Experts of a small language model.
Size: width 128, 13.3M parameters.
Experts: 4 picks a token, a sigmoid router, a shared expert of 64 neurons.
Below are experts of layer 5 (counted from 0) of a mixture-of-experts language model. Rows are named router (the router's row for the expert) and show model dimensions 0-127. Each number is 200 + 40 x the weight over its row's rms, rounded and kept within 0 to 999.
After each expert's rows: "mostly gets" lists some tokens that are sent to it at least half of the time; "comes before" lists some tokens at least twice as common just after its tokens as in all text. This comes from a sample of Wikipedia text that the model never trained on. Tokens count by the router's weight.

# expert 107
router,159,94,150,212,146,195,172,218,235,243,142,149,252,189,228,144,206,255,247,195,156,218,212,217,216,193,200,266,228,168,156,238,280,193,283,157,214,187,148,222,233,149,181,267,229,232,248,204,209,290,270,154,157,181,180,236,223,247,107,210,181,138,199,216,175,215,163,271,146,197,196,246,190,204,116,196,252,212,185,177,205,184,159,219,200,191,274,218,145,205,262,266,172,199,190,150,182,134,141,162,189,222,220,243,208,204,141,153,218,222,214,191,232,175,201,181,235,176,174,187,141,250,150,167,179,240,232,248
mostly gets: "188", "187", "189", "190", "185", "184"
comes before: ",", "0", "–", "6", "4", "3"

# expert 48
router,125,175,142,203,181,203,147,135,216,241,204,172,266,182,182,245,182,181,206,194,199,166,254,183,193,226,178,241,176,150,163,185,251,201,280,185,174,205,189,206,200,125,205,225,165,224,252,258,182,221,165,185,178,139,206,174,199,257,114,210,189,226,246,311,210,158,154,241,143,140,230,246,178,138,209,209,217,222,259,247,230,180,205,252,153,136,210,253,181,178,222,203,198,176,166,161,256,226,180,83,176,263,200,256,129,188,150,200,256,201,171,177,245,195,264,158,206,187,192,189,196,311,187,143,181,219,217,168
mostly gets: " Succeeded", " Coordinates", " Preceded", " Website", " Died", " Title"
comes before: ":", "-", " by", " of", "\n", " Born"

# expert 71
router,187,189,183,153,134,184,172,187,176,273,186,240,234,155,188,245,151,172,182,212,181,218,177,153,158,218,215,210,221,172,172,169,232,218,255,200,208,190,142,250,170,143,128,275,222,251,222,196,158,202,186,231,160,135,176,199,181,222,166,128,222,163,125,245,216,212,199,249,212,276,233,194,196,187,201,147,195,236,207,177,135,193,100,205,179,261,213,269,195,138,266,266,191,185,139,231,284,210,226,136,179,201,201,240,241,172,191,207,225,235,270,250,218,144,206,174,217,176,253,198,116,281,128,178,152,262,221,175
mostly gets: " age", " years", " households", " families", " months", " days"
comes before: " ", " |", "%", " of", ".", " in"

# expert 123
router,193,116,190,149,163,193,161,173,233,243,185,211,213,221,163,183,180,225,238,218,183,193,265,205,219,228,150,248,218,146,159,219,256,171,256,89,265,198,104,190,211,137,225,230,193,190,208,204,198,251,241,146,170,144,193,209,191,212,121,217,167,160,232,212,180,243,201,257,192,264,180,210,231,156,192,228,227,192,217,195,192,175,133,250,195,202,320,260,144,185,259,187,193,273,130,128,188,184,192,193,218,236,156,209,222,211,148,116,232,241,254,235,241,155,168,239,211,164,238,208,133,235,192,163,134,217,231,209
mostly gets: "10", " six", "62", "11", "12", " nine"
comes before: " |", ".", "–", ",", "th", ";"

# expert 27
router,179,149,186,188,130,199,94,213,197,216,233,196,232,201,147,184,210,231,277,206,230,192,210,203,171,253,135,251,249,147,212,246,243,183,206,186,194,222,161,210,188,151,126,241,203,216,258,210,140,195,263,231,144,114,164,245,217,315,104,252,226,167,197,193,181,227,202,241,179,155,173,256,216,220,180,196,133,197,293,144,144,187,121,263,193,229,282,203,170,178,203,249,208,243,181,159,184,169,223,169,205,184,198,162,178,194,162,171,202,218,169,228,215,207,239,251,207,142,253,179,211,230,168,206,167,184,263,145
mostly gets: " –;", " —;", " |", "',", "};", " @"
comes before: " ", " —", " L", " N", " +", " −"

# expert 28
router,214,164,205,174,163,196,222,183,185,277,116,138,210,237,215,176,174,201,217,152,151,144,264,186,186,204,189,269,243,186,195,225,190,214,254,233,197,202,101,225,183,160,210,189,161,258,244,175,163,218,219,182,140,117,151,160,225,287,178,208,228,169,218,201,230,231,197,306,196,149,168,210,240,203,161,247,152,230,213,207,108,169,169,262,134,161,243,277,160,183,257,265,195,208,167,163,231,222,222,177,193,209,195,185,232,189,157,169,258,252,171,262,174,145,242,158,226,132,191,146,177,246,205,152,185,225,256,230
mostly gets: " been", " being", "ically", " originally", " especially", "ially"
comes before: " to", " in", " by", " as", " a", "ly"

# expert 122
router,151,159,141,134,43,244,193,173,207,234,187,175,206,115,184,279,180,154,209,193,198,157,208,223,174,269,151,209,205,200,172,283,245,201,232,106,223,182,146,234,198,140,180,238,207,243,287,208,200,201,196,223,148,199,207,212,212,337,198,226,150,171,218,205,190,170,193,208,162,212,241,241,243,208,191,214,215,208,273,202,160,224,178,206,190,239,188,229,175,155,209,176,188,229,139,233,226,202,193,126,176,266,198,220,211,202,127,155,230,264,192,254,209,161,167,203,212,163,224,190,191,239,207,214,144,239,239,148
mostly gets: " against", " at", "pite", " After", "After", " with"
comes before: " the", " a", " his", " her", " their", " an"

# expert 67
router,157,71,196,220,162,215,157,150,157,239,219,212,243,185,140,243,135,204,180,201,191,206,137,177,148,274,125,238,206,211,223,242,252,196,275,124,209,222,146,208,173,132,211,201,191,183,228,232,148,179,275,237,170,228,155,183,229,267,149,157,209,178,200,257,191,214,229,192,180,156,197,214,187,177,154,219,142,209,198,219,212,209,154,240,189,198,235,205,131,168,264,211,190,193,167,202,243,156,165,166,207,249,189,248,215,234,200,166,249,238,207,161,182,109,270,215,200,161,233,224,116,293,138,146,177,219,237,173
mostly gets: "'\n", "unner", "aged", "°", "′"
comes before: "201", "200", "202", "199", "10", "2"

# expert 43
router,166,159,198,187,109,161,104,166,170,253,232,172,229,176,84,197,234,203,194,220,180,155,223,205,205,237,148,256,247,131,255,259,241,194,234,177,229,250,170,209,123,99,142,248,180,201,236,195,194,187,252,257,146,134,178,221,254,205,196,200,164,239,187,209,221,240,210,264,203,192,157,191,198,198,170,199,197,227,313,185,179,224,185,215,124,182,230,263,163,185,259,195,192,221,161,130,179,217,237,171,201,227,168,199,226,196,175,171,205,204,217,245,249,187,172,229,228,220,219,135,193,268,147,147,154,173,259,217
mostly gets: " Pts", " Votes", " %", " ±%", " Pos", " |"
comes before: " ", " |", " —", " +", " %", " −"

# expert 44
router,133,158,122,177,132,254,120,149,202,196,180,146,244,230,218,177,183,231,217,169,166,180,200,278,205,243,166,199,213,240,214,178,231,236,204,194,237,167,157,207,191,81,190,195,226,216,193,151,168,173,257,205,123,188,155,169,302,253,196,170,156,184,212,228,214,173,193,237,173,200,208,248,232,141,149,198,183,253,247,193,158,239,163,270,227,197,262,234,152,188,229,210,189,187,184,195,229,178,244,118,207,215,273,203,204,184,127,145,232,224,215,224,196,123,231,188,223,183,231,187,212,257,230,170,206,316,271,194
mostly gets: "==\n", ".\n\n", " |\n\n", " =\n\n", "==\n\n", "===\n"
comes before: "-", "|", "==", "The", "===", "In"

# expert 10
router,201,171,211,190,172,183,185,201,198,252,165,230,189,159,145,233,160,236,278,206,184,212,196,199,250,266,140,220,254,146,173,157,205,194,200,207,182,162,189,218,177,95,165,195,234,243,176,161,118,284,234,203,170,161,173,188,294,224,131,201,183,141,218,292,180,193,173,310,227,173,168,207,202,191,127,206,161,205,258,218,190,257,206,338,156,208,215,276,177,198,223,249,228,191,178,168,219,168,232,177,180,219,223,249,149,181,193,141,238,266,252,192,229,193,231,196,207,179,184,175,177,218,159,157,169,261,220,224
mostly gets: "\"", ")", "\")"
comes before: " |", " (", ")", " is", " /", " as"

# expert 121
router,166,106,97,160,149,248,174,182,239,207,182,157,275,213,218,236,122,241,223,143,143,191,186,230,176,203,160,167,236,154,227,202,192,176,236,191,247,179,229,267,196,95,136,188,196,186,207,156,204,231,262,233,181,151,168,171,305,210,172,220,153,184,185,245,231,184,172,217,123,169,158,225,208,158,199,157,196,232,230,203,188,227,171,240,215,184,203,241,196,197,252,191,224,200,191,180,239,189,229,111,190,193,208,221,167,181,209,125,204,202,190,218,211,134,244,209,197,220,222,145,163,295,205,214,196,258,332,202
mostly gets: ".\n\n", " |\n\n", "==", "===", "\n\n", ")\n\n"
comes before: "==", "===", "The", "-", "|", "="

# expert 34
router,212,172,198,154,97,166,148,141,139,258,206,179,225,196,171,201,209,226,182,194,165,146,212,206,172,281,155,225,241,126,174,217,288,239,182,193,223,268,176,205,165,133,175,232,169,235,223,213,136,223,228,249,178,195,99,175,226,260,164,148,223,188,162,236,135,219,215,237,163,216,153,222,226,181,140,192,198,257,216,197,189,238,237,281,139,205,292,240,141,150,206,293,229,226,185,227,230,203,204,127,183,173,174,201,235,178,197,175,220,247,145,199,184,157,221,219,173,218,145,171,163,280,151,192,175,222,220,205
mostly gets: " ISBN", " |", "|"
comes before: " ", "|", "2", "1", "3", " Total"

# expert 115
router,188,158,185,216,203,238,148,141,189,213,262,163,164,120,204,221,135,190,236,213,162,182,201,225,200,215,183,212,203,135,170,173,231,189,247,166,234,182,165,291,198,162,151,264,198,207,163,242,177,241,247,232,142,168,235,263,237,288,182,232,225,226,180,211,214,179,216,263,217,156,188,207,154,174,163,124,194,224,245,152,114,244,154,197,191,173,215,247,233,109,183,254,201,171,157,181,203,109,206,177,246,184,190,186,200,160,142,218,229,189,137,254,199,155,248,285,162,164,187,251,153,268,237,176,189,265,267,171
mostly gets: " def", " act", " result", " rece", " process", " sit"
comes before: "ed", "ing", "es", "ions", "ion", "ive"

# expert 103
router,174,153,156,210,165,238,157,168,188,248,197,225,173,99,151,224,146,168,245,111,117,175,231,246,165,211,145,222,226,138,217,172,205,233,220,163,223,205,141,229,190,162,175,192,208,219,227,185,210,235,264,214,184,162,221,208,185,290,147,176,200,214,235,228,207,174,159,225,231,215,247,206,204,226,204,204,212,188,241,217,168,250,101,203,196,160,300,229,230,163,199,219,226,195,173,152,187,150,163,181,258,191,209,192,210,145,129,224,261,171,184,268,157,125,255,186,249,264,276,202,165,257,233,136,179,241,249,134
mostly gets: " end", " app", " mark", " fund", " effect", " need"
comes before: "ing", " of", "s", "ed", "er", "ers"

# expert 111
router,145,113,122,152,41,222,140,209,200,170,175,96,179,189,208,195,181,210,186,188,137,179,206,240,194,237,221,239,204,175,198,200,256,254,208,196,208,190,168,200,193,180,193,234,247,172,242,213,220,235,199,252,169,172,228,183,229,226,156,221,148,166,183,210,181,227,188,221,219,172,210,211,232,243,148,174,214,215,271,150,161,286,200,257,150,204,222,223,191,185,209,257,203,185,162,243,277,122,267,101,194,284,182,197,198,154,178,165,238,262,209,236,283,168,189,163,218,184,245,179,189,236,157,202,213,196,252,190
mostly gets: " where", " when", " because", " When", " what", " although"
comes before: " the", " he", " it", " He", " The", " she"

# expert 7
router,157,85,172,133,110,187,152,145,223,203,199,207,200,215,213,224,172,147,314,194,201,201,190,175,175,184,165,233,185,204,204,209,248,159,264,215,232,224,192,179,196,158,160,219,153,170,252,151,207,270,277,220,151,176,185,170,290,275,122,210,215,172,170,322,157,171,203,239,169,214,201,211,186,220,210,214,202,191,269,194,203,178,144,180,171,206,246,244,172,205,260,309,175,231,199,154,196,188,177,179,173,239,216,208,185,245,145,168,228,210,183,247,173,165,197,161,185,195,233,140,159,252,148,222,184,200,207,262
mostly gets: " century", "–present", " fifth", " fourth", "ortheast", "enth"
comes before: ",", "–", " |", ")\n", ")", "\n"

# expert 41
router,150,167,154,174,187,191,181,176,208,211,224,222,270,195,132,211,170,191,227,176,233,160,236,249,176,228,199,263,251,211,179,206,250,189,224,172,238,234,166,190,187,160,194,221,163,176,287,139,162,260,254,196,117,210,168,178,281,203,176,181,179,181,191,272,170,185,196,297,192,235,204,223,157,228,167,166,211,209,221,243,210,202,169,219,146,193,237,264,87,109,261,205,191,182,147,188,235,200,266,148,194,196,252,180,195,222,212,188,174,261,199,230,192,167,222,259,251,122,182,133,107,229,193,191,138,220,286,190
mostly gets: " Ha", "ão", "ja", " Ma", " Santa", "va"
comes before: ",", " |", "\n", " (", ";", " de"

# expert 31
router,184,124,170,178,153,282,143,97,174,328,168,244,183,140,151,227,196,225,231,149,149,214,213,188,228,211,195,243,282,186,161,216,280,188,212,175,266,253,135,255,161,161,199,193,211,248,203,245,146,251,236,186,195,181,187,211,197,255,159,253,228,161,207,272,256,158,168,249,182,181,204,253,162,156,185,232,200,189,202,224,149,232,156,212,179,194,200,203,211,149,209,221,175,195,208,204,227,143,189,169,227,257,262,204,139,209,158,204,214,207,195,180,198,167,260,171,249,181,239,182,165,237,152,119,190,180,277,155
mostly gets: " station", " program", " land", " church", " house", " book"
comes before: ",", " of", "s", ".", " in", " and"

# expert 6
router,148,182,214,152,168,142,198,182,213,203,135,182,210,175,201,187,146,210,315,180,131,217,219,189,196,201,186,218,212,167,209,258,214,156,296,191,283,139,175,238,166,122,199,220,207,187,244,241,168,218,254,192,213,127,134,204,206,229,97,174,239,158,162,253,161,214,155,264,199,250,240,209,203,138,204,187,165,236,256,174,145,249,160,249,203,226,211,243,168,208,251,224,214,246,133,205,209,209,184,162,168,239,203,185,190,258,154,111,186,208,196,174,214,143,180,213,200,162,193,137,159,287,159,163,187,258,243,197
mostly gets: "/sq", "176", " lb", " mm", "164", "168"
comes before: " |", ")", ")\n", " |\n", " (", "9"

# expert 39
router,171,178,199,162,116,204,146,123,183,290,200,148,208,148,168,213,146,139,192,198,118,186,226,185,205,221,171,255,192,149,232,211,233,206,240,165,200,220,186,207,157,121,214,219,223,185,276,183,155,222,246,236,159,121,176,240,206,193,208,226,185,220,231,272,200,215,202,241,208,212,185,223,200,141,183,165,167,263,286,161,165,241,187,216,104,202,208,274,171,206,305,266,217,188,174,189,197,183,232,164,197,226,213,213,170,143,122,195,212,192,236,242,225,187,216,199,224,232,183,152,173,294,160,112,152,198,260,204
mostly gets: " Votes", " Candidate", " Title", " Result", " Swing", " Pts"
comes before: " |", " |\n", ";", "0", ":", " Votes"

# expert 127
router,203,193,177,159,212,204,168,171,151,222,143,132,171,210,171,219,168,218,195,177,136,166,268,204,215,231,221,278,221,189,247,214,265,229,228,173,256,261,147,198,169,100,118,184,147,190,202,177,228,182,245,244,138,190,155,225,187,269,142,239,209,182,219,201,206,212,186,248,245,217,183,220,224,228,175,221,210,196,182,147,198,222,157,278,224,197,249,243,185,115,244,241,222,212,192,171,230,107,211,188,238,225,241,199,213,234,145,133,239,212,223,229,231,138,211,176,233,121,247,197,175,236,194,104,128,232,278,136
mostly gets: " £", " $", " −", "_{", " .", " "
comes before: "1", "0", "2", "3", "10", "4"

# expert 118
router,180,148,186,166,177,249,204,106,176,326,241,147,185,110,208,221,172,200,233,209,232,146,175,209,166,204,181,281,218,129,195,239,209,215,266,224,192,229,148,215,176,136,188,220,154,192,305,197,174,213,259,166,179,81,217,223,188,198,143,204,162,203,183,206,176,205,212,225,253,209,175,174,182,209,198,170,131,193,268,225,220,278,166,212,195,220,211,268,163,182,284,249,178,248,200,204,159,203,215,141,207,192,201,195,177,177,149,190,192,220,213,187,183,144,224,241,192,216,182,142,189,276,200,133,136,246,257,192
mostly gets: " Goals", " Score", " ±%", " Pts", " Championship", " Title"
comes before: " |", " |\n", "\"", " (", ";", ":"

# expert 18
router,181,134,197,173,181,186,168,111,197,239,209,124,128,187,218,224,218,173,231,177,184,183,212,236,203,295,196,236,233,157,257,200,157,205,230,191,242,251,148,248,156,162,181,224,203,263,239,190,151,241,195,225,184,145,150,160,237,255,191,224,158,146,162,213,163,150,202,330,196,146,222,228,232,140,150,216,162,271,258,219,117,190,193,238,233,211,229,253,117,175,225,184,193,184,172,147,291,202,183,191,220,207,200,203,190,182,175,177,207,278,159,198,174,165,226,182,178,222,207,189,218,279,138,158,173,268,229,172
mostly gets: " is", " was", " has", " are", " been", " have"
comes before: " a", " been", " is", " was", " also", " not"

# expert 16
router,139,111,176,150,111,193,195,168,133,218,171,220,166,212,124,236,198,216,175,177,218,142,195,214,236,182,157,224,277,195,198,248,268,187,301,166,203,239,133,267,146,144,190,216,251,195,236,246,174,255,247,230,140,89,163,210,221,234,176,177,187,198,197,204,228,204,170,225,192,219,208,187,250,227,187,150,199,216,283,199,182,237,179,244,215,199,274,214,222,110,247,217,221,189,167,202,186,202,230,164,154,258,217,234,174,177,164,197,210,224,184,267,256,173,167,245,189,210,192,187,187,233,155,159,139,247,287,172
mostly gets: " MF", " DF", " FW", " ITA", "IN", " RUS"
comes before: " |", ";", ")", "R", "E", "I"

# expert 75
router,142,121,224,111,150,177,211,162,235,172,156,154,213,185,227,217,128,181,255,192,183,218,226,191,184,237,159,278,265,172,262,255,239,235,222,196,212,212,168,231,189,129,152,246,232,233,225,211,146,187,250,204,124,137,156,168,234,205,176,157,217,221,218,285,203,168,207,226,174,194,209,267,179,174,145,199,200,240,262,235,125,201,169,204,221,206,226,266,142,143,211,191,196,194,163,191,261,171,166,182,189,223,241,226,142,210,120,151,185,221,226,238,211,219,245,203,261,158,157,154,140,250,211,227,139,276,244,148
mostly gets: "°W", "idae", "°E", " Stadium", "sky", " Township"
comes before: ",", "\n", " (", " |", "\n\n", " =\n\n"

# expert 66
router,210,127,110,132,124,221,151,209,188,249,207,193,189,202,188,190,188,212,236,191,168,226,204,179,181,244,149,222,181,136,206,213,211,201,277,166,212,201,121,225,137,125,175,172,209,222,246,178,143,203,232,175,158,206,238,180,243,260,184,162,232,201,126,188,156,204,143,266,210,230,276,211,231,137,141,182,214,226,285,229,135,253,220,257,213,173,214,329,186,174,269,259,212,183,191,204,215,141,230,179,167,195,250,203,197,206,180,150,220,229,207,222,254,174,293,232,190,191,192,164,195,248,161,145,185,237,167,179
mostly gets: " |\n", "|---|---|---|---", "|---|---|---|---|---|---|\n", "|---|---|---|---|\n", "|---|---|---|\n", "|---|---|---|---|---|\n"
comes before: "|", " |\n", "-", " |", " |\n\n", "|---|---|---|---"

# expert 1
router,96,162,201,146,70,184,121,182,238,225,131,203,220,139,191,195,139,180,199,167,177,190,229,165,204,216,171,266,241,218,223,212,289,153,256,162,229,242,121,173,159,169,199,152,200,247,202,197,198,245,222,140,184,131,192,197,224,246,147,223,232,214,179,248,194,180,198,235,229,242,217,215,195,159,139,181,236,258,238,187,156,207,175,264,202,185,254,232,183,182,216,265,168,197,201,217,190,249,203,210,194,223,237,251,130,238,149,206,226,246,202,196,240,138,261,240,193,234,198,172,169,219,117,203,219,300,246,194
mostly gets: " war", " War", " battle", " Squad", " Regiment", " Force"
comes before: " |\n", ";", " |", "\n", ")\n", ")"

# expert 86
router,206,119,170,147,108,220,189,146,169,272,224,213,227,139,160,220,128,227,219,169,158,145,228,229,234,217,165,231,240,187,215,208,237,229,220,103,255,240,121,221,177,187,181,223,183,223,233,197,199,213,217,218,211,136,184,199,220,294,215,190,151,210,194,205,212,193,146,237,238,195,190,147,221,234,166,181,149,211,180,174,173,198,189,277,177,175,199,311,197,165,249,221,190,185,197,167,216,175,200,189,257,237,192,151,233,217,167,142,221,305,186,220,208,192,216,183,247,169,240,192,176,231,74,206,190,291,210,117
mostly gets: " some", " many", " having", " most", " have", " more"
comes before: " the", " a", " and", " been", " other", " p"

# expert 112
router,119,192,196,162,152,207,167,164,200,288,152,190,218,129,204,197,145,169,212,192,135,130,209,240,169,235,204,278,250,112,191,244,209,243,287,143,179,167,159,226,136,113,174,218,197,191,211,167,204,217,235,250,97,198,164,208,188,266,160,198,207,196,206,214,240,245,190,253,178,239,180,199,237,192,199,208,171,179,212,164,181,200,148,274,243,249,249,221,197,64,241,243,211,197,192,194,245,184,260,183,252,195,164,161,202,185,154,136,207,224,225,219,212,210,222,210,164,183,191,162,196,250,195,161,155,225,251,138
mostly gets: " −", " +", "loan", " ±", " ", "frac"
comes before: "0", " |", "1", "2", "3", "4"

# expert 15
router,180,191,167,175,128,199,209,144,171,212,219,176,213,196,197,247,138,247,249,164,223,151,229,229,207,269,130,289,234,194,233,189,266,176,200,162,228,219,122,243,174,114,169,248,230,226,197,261,103,238,275,268,163,160,195,167,238,236,133,233,195,190,181,273,171,220,172,281,170,223,182,211,175,221,250,174,183,237,180,128,184,216,180,265,208,197,296,193,175,164,168,200,192,236,177,139,207,209,174,148,225,141,210,235,194,166,174,179,192,197,199,216,198,116,227,236,201,213,195,172,167,258,154,178,161,258,256,245
mostly gets: " comp", " exp", " Comp", "omp", " disp", " consist"
comes before: " ", "uter", "osition", "ected", "ared", " Swing"

# expert 0
router,227,154,158,146,146,238,175,93,157,227,199,174,219,219,179,210,184,187,260,224,219,221,208,188,181,197,210,293,200,202,226,258,311,237,274,173,224,222,191,182,232,137,134,198,210,222,188,195,166,228,211,190,119,135,240,213,290,225,61,176,193,207,174,194,184,162,213,221,165,134,221,198,151,137,169,167,193,211,236,165,207,264,187,230,225,193,223,234,185,180,238,227,222,247,197,194,247,177,230,188,184,219,214,264,183,171,148,176,193,234,165,188,192,158,231,199,207,213,245,163,139,266,144,161,156,216,290,133
mostly gets: "Career", "Population", " classification", " elections", " appearances", " matches"
comes before: "\n", "==\n", ":", "-", " of", "|"

# expert 65
router,168,129,166,144,125,279,190,178,222,188,220,181,181,170,207,225,183,243,238,196,192,140,235,225,148,212,197,202,185,182,205,286,229,218,184,166,270,274,150,195,195,172,138,265,157,225,166,197,144,217,313,170,174,155,187,233,205,256,141,199,156,199,235,236,152,178,220,211,139,226,215,216,217,176,189,187,252,230,230,152,165,254,176,252,164,185,245,271,180,128,263,182,170,179,162,176,230,196,270,148,164,279,208,205,175,194,198,227,280,239,142,229,165,186,215,200,247,149,240,143,153,241,173,185,151,248,240,169
mostly gets: " would", "=", " could", " must", " to", " helped"
comes before: " the", " be", " have", " M", " S", " a"

# expert 60
router,141,180,206,186,203,197,114,131,203,242,234,159,270,188,199,250,136,186,182,133,201,128,225,186,237,197,186,290,164,154,198,186,245,181,268,185,217,220,193,235,234,124,140,196,197,226,212,223,179,189,200,221,196,151,200,201,184,247,99,196,176,190,253,274,200,225,155,260,208,191,225,217,173,118,200,210,153,138,245,231,154,169,226,276,163,174,205,229,160,165,221,190,250,195,147,185,232,190,199,118,178,233,189,246,168,228,182,182,215,256,180,230,223,182,247,197,148,206,184,222,150,338,162,165,150,234,203,144
mostly gets: " Coordinates", " Died", " Website", " Synonyms", " Phylum", " Genus"
comes before: ":", "-", " •", "\n", " Born", " Country"

# expert 97
router,130,181,163,190,170,205,80,152,248,235,218,157,263,203,173,215,180,178,212,203,206,162,214,195,231,213,129,254,209,157,195,173,271,202,251,142,223,199,164,226,214,162,127,199,142,255,231,221,187,158,216,237,162,177,152,128,179,248,171,185,178,193,214,313,213,193,183,262,187,215,252,181,195,119,207,181,176,176,267,262,179,193,208,284,220,165,191,238,174,171,272,202,214,185,163,187,191,165,207,112,198,230,192,256,134,198,181,180,212,278,157,215,245,194,216,170,221,138,213,184,196,308,175,148,179,230,223,162
mostly gets: ")\n", ");\n", ";\n", ".\n", "\n", ").\n"
comes before: "-", "|", " •", " Born", ":", " List"

# expert 22
router,164,114,179,167,95,169,77,104,242,188,211,156,205,149,225,209,160,266,221,181,178,195,264,185,231,204,212,244,216,191,224,250,247,241,229,152,183,258,167,249,184,164,161,254,179,280,229,139,166,264,228,237,178,164,196,190,253,267,129,185,205,207,189,236,187,210,235,264,164,172,217,190,231,230,195,143,202,153,203,200,148,188,179,216,151,238,247,212,148,171,221,183,169,208,196,217,232,175,217,103,242,252,182,225,124,205,169,149,212,272,181,217,248,226,181,212,258,194,188,202,191,220,177,200,174,258,253,218
mostly gets: "\",", "),", ",\"", ",", " ,", ".,"
comes before: " and", " the", " which", " but", " a", " who"

# expert 101
router,164,168,129,138,121,180,92,198,162,198,145,150,150,176,253,214,183,181,208,175,165,201,178,206,172,245,149,278,222,158,206,201,275,242,238,198,248,193,194,207,207,162,166,226,235,259,251,223,216,161,216,241,136,173,202,202,211,249,149,177,140,136,154,270,211,186,203,247,235,213,195,217,231,222,137,196,222,178,256,146,149,251,150,230,160,221,234,310,163,150,206,230,222,156,155,242,291,116,248,156,172,218,209,233,184,211,186,199,195,249,176,191,190,173,181,205,188,205,262,152,151,251,220,198,202,192,256,230
mostly gets: " when", " where", " until", " because", " However", " while"
comes before: " the", " he", ",", "==", " it", " they"

# expert 40
router,152,131,197,130,170,192,203,144,154,251,181,178,139,152,211,156,161,200,217,154,229,211,213,203,217,291,161,257,212,142,276,186,172,208,281,138,192,209,204,245,224,127,176,208,209,275,281,172,140,184,212,249,134,179,160,178,189,215,200,251,211,183,209,235,174,177,212,293,149,201,212,175,216,181,165,204,144,226,273,216,121,154,175,248,175,237,267,241,144,196,252,210,204,206,161,203,299,206,219,199,165,205,161,177,193,172,170,180,221,277,149,237,225,172,206,203,256,212,197,179,188,270,170,185,162,245,259,220
mostly gets: " was", " been", " originally", " being", " were", " initially"
comes before: " was", " a", " also", " is", " an", " been"

# expert 70
router,166,125,120,116,165,228,157,122,190,288,157,208,226,194,174,207,168,196,215,180,168,160,206,211,196,189,215,207,191,195,196,205,234,234,240,205,193,229,181,231,217,153,136,262,172,231,267,241,209,251,242,187,173,184,219,190,224,263,127,165,210,204,189,220,208,191,227,314,183,161,219,223,204,212,142,182,220,218,196,212,131,207,152,244,199,201,191,254,203,150,288,234,175,203,208,216,216,221,221,188,238,210,190,208,174,218,213,183,200,232,208,189,245,118,235,171,262,119,183,228,88,243,95,137,161,278,233,135
mostly gets: " people", " members", " areas", " teams", " events", " children"
comes before: ",", " of", ".", " and", " in", ".\n\n"

# expert 79
router,233,131,183,201,107,214,173,178,181,295,196,180,195,210,203,268,142,211,209,182,148,222,195,214,175,286,221,216,243,114,152,250,254,155,253,219,269,223,154,167,170,126,158,266,147,221,205,246,178,193,187,241,143,185,203,225,236,260,192,236,125,178,217,230,182,203,148,209,167,187,238,213,207,171,177,215,242,185,200,192,145,228,163,191,184,266,288,220,170,140,265,240,192,203,138,195,185,172,189,158,186,250,190,246,172,218,124,166,201,280,177,279,154,169,261,227,221,207,243,203,224,232,173,184,183,246,200,141
mostly gets: " under", "In", " On", "On", " during", " During"
comes before: " the", " ", " a", " his", " their", " this"

# expert 110
router,208,183,142,195,128,153,140,212,192,259,147,227,244,207,192,208,148,220,259,186,151,170,175,156,186,200,206,279,246,183,208,193,245,208,180,178,198,280,172,170,132,135,198,223,243,238,221,214,163,251,202,199,174,125,146,218,246,237,173,149,190,190,203,249,188,268,204,226,248,197,142,240,241,159,208,130,174,196,253,210,95,261,218,205,209,228,237,280,185,217,206,260,179,153,110,127,249,169,200,183,246,221,214,248,215,195,111,208,192,194,210,216,203,146,163,220,215,198,199,199,165,265,126,181,162,251,270,172
mostly gets: " MPC", "Scientific", " var", " soc", " JPL", " civil"
comes before: ".", "%", ",", " of", "ian", "ia"